Weights of a small mixture-of-experts language model, trained from scratch on English Wikipedia: 62.4M parameters.
Below are experts of layer 2 (counted from 0) of a mixture-of-experts language model. Rows are named router (the router's row for the expert), gate (a neuron's input weights, with its number), up (a neuron's input weights, with its number) and show model dimensions 64-127. Each number is 50 + 12 x the weight over its row's rms, rounded and kept within 0 to 99.
After each expert's rows: a language model's description of what the expert responds to. This comes from a sample of Wikipedia text that the model never trained on.

# expert 18
router:42 41 25 52 50 53 52 42 44 50 57 74 50 61 46 51 48 62 57 40 61 51 59 51 57 44 66 40 57 75 46 56 65 57 57 41 38 47 38 48 48 42 42 39 43 19 59 45 50 43 43 37 51 54 74 30 47 63 66 37 57 47 57 37
gate0:32 48 20 63 62 73 27 47 49 57 68 49 53 52 50 51 64 35 45 45 32 37 53 79 50 49 40 42 67 54 53 61 44 48 51 65 58 51 49 51 41 28 54 51 47 19 60 45 80 26 36 54 50 49 49 49 55 52 56 48 40 46 64 25
up0:52 56 47 63 51 63 43 51 49 49 55 48 53 29 53 67 46 49 48 44 48 37 50 64 51 38 47 56 68 69 50 54 54 54 57 72 64 45 63 36 32 42 53 54 34 27 53 53 77 42 53 44 66 50 49 40 54 55 89 40 47 39 54 39
Hyphens, colons, quotes. Hyphens in compounds and list bullets, colons after labels like Genre: or UNII:, opening quotes, and dashes in credits lists.

# expert 22
router:29 44 52 52 56 61 47 23 46 48 56 28 43 44 64 70 60 32 60 69 32 61 47 66 45 60 27 33 52 51 24 36 45 41 34 63 48 37 38 76 55 47 60 75 62 47 54 37 27 52 71 50 69 31 34 65 69 52 41 62 40 62 66 47
gate0:45 45 47 53 58 51 31 38 54 68 46 55 53 51 55 45 49 48 50 55 59 34 45 49 49 53 52 50 51 47 50 51 09 29 51 46 62 88 29 46 46 42 75 61 40 43 48 43 83 51 30 50 46 38 52 50 51 87 31 48 45 34 60 30
up0:46 52 25 50 49 50 48 52 52 80 42 53 60 50 56 50 44 61 50 48 54 48 51 42 50 52 41 47 50 55 49 50 29 37 45 49 68 93 14 39 51 36 71 64 42 37 52 41 56 46 31 49 53 45 51 54 48 77 33 53 68 35 57 28
Months and proper adjectives. Content words and name parts after the or in, such as May, July, World, National, War, and ocean, plus prefixes like dis and pre.

# expert 10
router:46 34 49 38 34 58 55 62 52 44 46 49 54 49 56 65 61 48 60 70 57 34 68 45 25 50 70 62 51 51 45 66 68 47 54 49 62 60 35 39 46 55 79 31 37 69 52 40 25 47 55 49 53 46 60 49 56 25 37 46 68 62 64 48
gate0:40 55 56 54 59 62 42 49 68 43 46 40 50 34 65 46 51 50 55 50 63 50 71 49 44 58 87 44 48 65 18 52 54 47 43 50 49 49 70 29 47 44 32 49 62 74 64 39 51 50 54 51 51 68 43 59 49 18 56 88 48 57 42 37
up0:72 45 45 48 19 26 59 48 47 50 75 72 50 55 44 49 48 59 28 50 38 42 24 26 65 45 28 52 57 38 66 47 47 52 63 62 39 62 39 66 51 47 61 50 18 41 47 66 48 49 32 57 57 34 57 45 51 77 32 17 51 51 57 55
Line ends in infoboxes. Line breaks ending table rows and infobox entries, plus digits and degree or second marks in coordinates, and million or billion.

# expert 15
router:56 44 65 61 63 52 80 51 82 60 57 52 10 43 67 56 53 59 70 58 28 55 68 58 48 48 51 51 58 60 33 44 10 78 57 30 49 51 50 33 41 54 50 48 39 34 47 55 38 53 67 39 50 48 64 58 42 48 48 69 54 34 72 55
gate0:60 48 54 40 52 55 48 40 52 78 49 51 43 51 62 73 50 66 47 53 53 71 49 77 10 49 50 48 51 46 61 54 66 79 51 68 50 36 27 69 51 32 40 50 49 73 47 32 34 53 20 62 29 52 39 30 57 51 45 51 46 33 47 49
up0:45 53 51 57 51 64 54 53 38 40 60 47 62 45 41 21 43 58 52 56 42 50 54 47 55 52 43 61 72 36 41 20 51 31 37 45 76 43 51 41 61 73 62 48 13 53 50 67 60 54 74 50 54 45 50 55 39 52 44 51 68 60 51 48
Commas and in. Commas ending clauses and names in lists ("After his doctoral studies,"), plus the preposition in, from, and while.

# expert 31
router:49 30 75 47 31 49 59 67 56 53 65 88 42 53 37 84 36 63 58 35 47 34 51 60 62 74 46 55 61 52 27 66 77 31 58 43 56 66 50 82 45 59 45 23 68 49 58 39 51 33 56 69 57 45 50 48 53 61 53 63 61 50 63 42
gate0:47 54 75 52 51 46 53 51 78 53 54 45 72 52 54 25 41 32 50 05 66 34 59 76 35 49 49 59 47 56 51 53 45 50 54 46 46 53 37 48 39 47 51 53 53 27 59 66 73 53 69 58 52 23 38 52 50 48 22 45 58 52 50 52
up0:65 54 37 38 43 49 44 49 27 50 54 50 44 50 39 73 50 54 40 67 40 62 44 32 52 49 49 43 47 50 51 47 56 49 60 49 57 33 64 52 82 52 52 59 41 69 17 45 42 55 31 25 55 81 43 36 52 51 85 50 28 39 52 49
Was and film/TV words. The verbs was and were after a subject, TV and film vocabulary (show, guest, director, published), and suffix pieces like ation and ment.

# expert 13
router:61 46 54 21 37 52 55 41 44 37 44 45 43 66 36 49 72 66 61 54 71 61 25 50 53 49 29 48 53 25 51 48 41 44 38 55 53 43 33 49 39 29 49 57 49 56 44 34 29 48 59 54 42 40 29 37 40 49 29 42 40 52 46 40
gate0:65 49 54 52 75 45 53 50 54 76 42 46 57 55 75 42 62 46 63 59 58 27 43 49 48 49 42 39 17 51 29 51 47 54 48 49 54 46 58 57 52 38 37 50 63 56 45 49 35 43 63 47 50 21 36 49 43 49 66 49 18 50 46 39
up0:48 47 54 44 48 41 51 58 53 50 31 43 61 54 48 43 64 53 68 65 65 56 55 48 46 49 50 50 52 36 15 49 50 50 40 51 55 48 51 41 47 52 31 48 57 57 57 38 51 49 54 54 50 52 49 42 45 33 57 39 55 35 47 49
Tables and headings. Table pipes at line starts, heading == marks and heading words, degree and minute symbols, percent signs, and units such as km or sq.

# expert 11
router:37 28 37 70 47 40 47 60 54 78 74 41 51 64 67 46 41 54 52 45 57 53 37 68 51 50 41 45 57 48 52 60 45 56 29 31 52 58 51 59 40 27 40 21 44 60 48 70 39 73 53 52 53 56 50 67 45 41 55 61 23 53 63 50
gate0:49 23 50 49 48 52 31 49 56 42 49 16 77 33 51 54 50 50 51 23 50 22 38 39 29 36 48 54 55 50 42 51 49 18 51 62 58 50 58 78 45 50 48 22 43 63 59 54 52 50 65 37 39 63 52 61 59 48 69 53 53 55 52 53
up0:55 67 49 57 32 35 51 42 55 55 49 72 10 55 48 54 49 53 55 85 51 56 57 49 64 56 44 45 42 58 57 50 50 71 36 53 49 30 50 54 49 52 57 56 68 36 31 44 49 51 16 64 69 41 52 36 42 54 41 42 46 50 47 50
Abstract noun endings. Learned noun and adjective endings like ic, ence, ism, ology, ities, plus studies, government, University, School and the verb took.

# expert 3
router:43 66 55 44 49 54 54 65 49 38 40 72 55 44 54 66 72 42 45 45 26 33 57 37 42 58 49 32 74 39 60 66 23 41 41 44 66 46 36 56 58 57 45 39 58 77 42 50 40 47 35 47 30 72 61 26 57 51 30 46 38 45 46 60
gate0:55 32 49 62 31 50 30 82 56 44 24 70 49 52 46 42 46 51 50 54 28 52 66 44 56 70 44 33 50 45 77 50 55 49 85 51 43 49 40 50 52 52 50 55 49 53 78 53 53 50 67 45 50 38 61 50 54 33 50 50 44 55 54 57
up0:49 56 45 28 56 52 58 28 48 53 59 20 55 50 52 58 50 49 52 49 87 53 43 63 36 42 56 72 50 64 32 52 31 50 31 39 67 56 58 53 43 34 51 50 45 56 33 51 46 51 39 39 57 73 48 65 20 69 51 45 62 57 52 39
Sports team vocabulary. Sports words like team, League, Cup, won, club, Games and cells in league tables, plus sentence-initial It and He.

# expert 14
router:50 33 51 35 33 34 52 70 60 47 34 68 62 61 44 45 52 67 54 37 60 60 47 52 42 38 35 41 35 49 58 54 62 51 40 49 37 62 46 36 49 65 59 62 45 49 48 45 59 62 67 44 33 64 55 38 45 73 39 44 36 47 42 33
gate0:52 48 36 51 60 48 40 61 66 51 41 48 29 69 37 51 50 65 31 33 49 59 32 44 51 53 51 71 52 46 53 52 51 48 34 44 41 42 58 62 53 47 48 50 52 45 61 50 47 44 50 50 47 56 58 50 38 20 53 45 47 47 51 58
up0:62 51 69 48 48 51 64 45 45 51 49 48 57 50 69 42 44 36 59 49 47 45 51 57 49 50 50 35 65 49 36 40 28 30 78 48 61 62 41 63 46 32 48 44 49 50 54 39 52 50 50 42 53 36 46 39 62 61 51 48 61 61 50 52
Later digits, slashes. Non-leading digits 3–8 and 0 inside numbers, times and table cells, plus slashes in units like PD/sqmi.

# expert 16
router:47 23 41 77 56 51 44 60 62 58 42 40 52 48 55 52 63 46 61 54 57 64 45 50 50 23 49 60 54 60 58 49 65 63 56 52 42 53 76 49 34 42 32 60 50 59 48 48 47 53 46 27 47 58 41 51 66 52 49 43 55 31 62 52
gate0:48 59 60 43 33 29 48 49 52 53 58 56 68 77 31 40 44 52 52 55 52 42 38 50 49 44 51 50 50 51 58 47 55 50 51 51 51 47 74 53 56 53 60 47 59 43 53 36 43 47 67 52 43 32 65 53 63 54 45 50 50 49 54 37
up0:52 48 57 44 70 71 65 40 56 50 35 38 34 51 68 49 51 48 50 45 54 58 55 49 50 55 50 51 60 50 49 48 49 48 51 51 46 40 34 48 47 45 49 50 44 63 49 48 53 51 51 49 50 53 50 54 61 45 52 48 81 51 36 84
Prepositions and articles. The words the, of, to, with, by, and into inside running prose, typically in phrases like one of, area of, at the scene.

# expert 28
router:64 57 64 58 49 38 51 55 52 65 58 59 28 58 22 38 60 51 51 55 27 55 52 60 70 58 48 41 36 44 51 82 64 55 50 51 38 44 76 58 53 64 50 53 66 60 41 55 49 75 53 42 44 47 63 58 39 56 31 45 43 57 44 63
gate0:37 50 45 47 48 49 75 46 47 41 34 40 43 47 49 09 52 47 29 42 55 48 50 43 74 48 43 25 76 46 23 74 44 38 53 43 63 52 50 50 53 67 48 51 51 52 48 60 72 64 51 48 46 54 47 59 46 41 50 53 35 53 49 46
up0:47 50 64 77 57 48 62 49 50 20 38 45 24 50 39 23 56 44 26 46 46 51 28 51 55 40 50 42 53 56 44 73 38 52 66 64 71 32 55 51 82 59 51 47 54 60 49 50 58 55 50 45 49 33 49 60 49 35 63 52 47 59 51 28
Conjunctions and closing brackets. The conjunction and in lists, plus closing parentheses, commas, and relative words like which, who, and where.

# expert 2
router:50 42 53 49 73 40 38 58 49 57 42 41 53 45 72 42 46 55 35 40 40 36 53 42 52 49 48 55 62 38 67 46 44 59 57 57 47 44 70 63 58 48 42 52 17 48 38 40 61 51 45 61 51 31 65 47 54 75 53 37 32 48 40 44
gate0:48 45 53 48 71 52 23 49 34 49 48 54 25 71 51 46 25 50 50 56 51 56 53 51 50 50 50 50 57 50 30 37 51 39 60 44 51 24 26 51 64 42 73 51 47 51 50 60 49 22 35 53 50 34 65 33 52 52 54 50 29 49 48 56
up0:50 57 47 49 41 45 57 51 58 51 53 52 62 49 48 84 70 38 41 49 51 34 44 50 53 57 48 48 50 50 64 65 43 50 42 51 44 52 38 50 47 53 36 52 57 51 47 40 37 77 51 51 53 54 54 53 47 49 50 47 62 49 70 53
Mid-word suffix pieces. Word-final pieces completing a split word, such as ed, ly, able, tic and ates, and stems like empt, direct, clear.

# expert 4
router:56 44 55 47 48 56 51 49 45 58 37 42 64 54 47 47 50 40 39 47 62 75 32 59 39 50 43 38 40 60 47 34 64 44 57 63 33 42 43 49 70 68 40 39 57 66 55 65 52 48 60 64 48 57 36 43 56 45 41 27 52 48 55 30
gate0:43 50 58 57 50 94 52 38 49 53 44 52 50 58 51 46 24 51 52 51 40 54 38 61 67 49 45 58 46 53 48 48 44 71 43 44 44 71 56 50 50 33 69 45 56 57 54 44 50 45 59 74 46 34 51 50 50 50 38 64 49 52 51 47
up0:47 60 49 65 56 69 50 46 61 56 43 51 42 58 60 49 07 52 52 35 50 56 51 75 68 47 29 53 54 50 48 48 49 59 26 48 42 47 50 54 31 30 63 50 58 53 50 39 51 47 54 49 49 34 53 53 44 53 51 57 56 70 49 39
Wiki markup line breaks. Line breaks right after section headings (===Statistics===), heading equals signs, table pipes, and the N/S letters in coordinates.

# expert 12
router:66 54 41 41 33 62 45 35 51 56 45 50 68 41 52 47 49 43 40 47 55 52 58 41 64 63 82 36 35 29 43 47 61 52 40 59 59 36 52 29 37 56 58 38 60 49 40 78 56 27 47 38 58 47 64 45 68 50 30 56 58 53 48 42
gate0:58 55 49 46 75 51 47 43 50 50 47 55 51 33 58 46 50 30 69 62 39 61 36 54 54 33 50 44 56 50 34 50 70 49 61 97 52 38 74 51 46 50 53 53 44 60 65 88 60 50 39 55 44 62 50 42 73 62 51 52 54 70 58 70
up0:60 44 44 49 56 54 48 14 60 33 50 51 48 52 29 37 46 28 58 90 43 44 30 51 54 27 46 51 80 46 47 42 51 47 40 52 34 47 64 30 50 51 64 43 45 57 52 78 66 55 25 56 56 56 50 51 58 60 48 51 49 64 59 55
Capital letters in acronyms. Single capital letters and short pieces inside acronyms, initials and unusual names, such as W-M-SR, K-J, D-N-Q, and the suffix ing.

# expert 5
router:68 25 37 58 61 42 52 66 55 66 58 48 38 61 27 36 51 37 39 64 40 45 49 34 39 35 66 57 66 25 53 38 43 37 45 57 09 48 51 75 46 48 51 62 50 35 44 40 55 26 62 45 47 38 48 64 53 31 39 69 29 65 26 48
gate0:32 49 48 52 53 62 35 44 72 47 48 46 50 51 50 51 23 44 37 43 32 45 66 49 47 36 61 45 62 48 66 58 38 50 67 35 34 43 54 78 45 49 44 48 54 56 52 50 55 53 77 51 92 51 62 49 53 43 50 39 65 50 43 69
up0:70 59 47 54 50 50 56 70 03 51 56 52 52 53 46 77 74 50 64 49 52 59 50 50 46 53 49 53 32 33 49 28 72 57 50 55 74 62 62 29 54 53 50 60 10 52 50 57 65 53 49 47 08 32 35 45 52 52 55 45 22 50 57 47
Verbs after subjects. Main verbs and participles after subjects or was/to, such as granted, issued, made, released, plus prepositions on, during, between, against.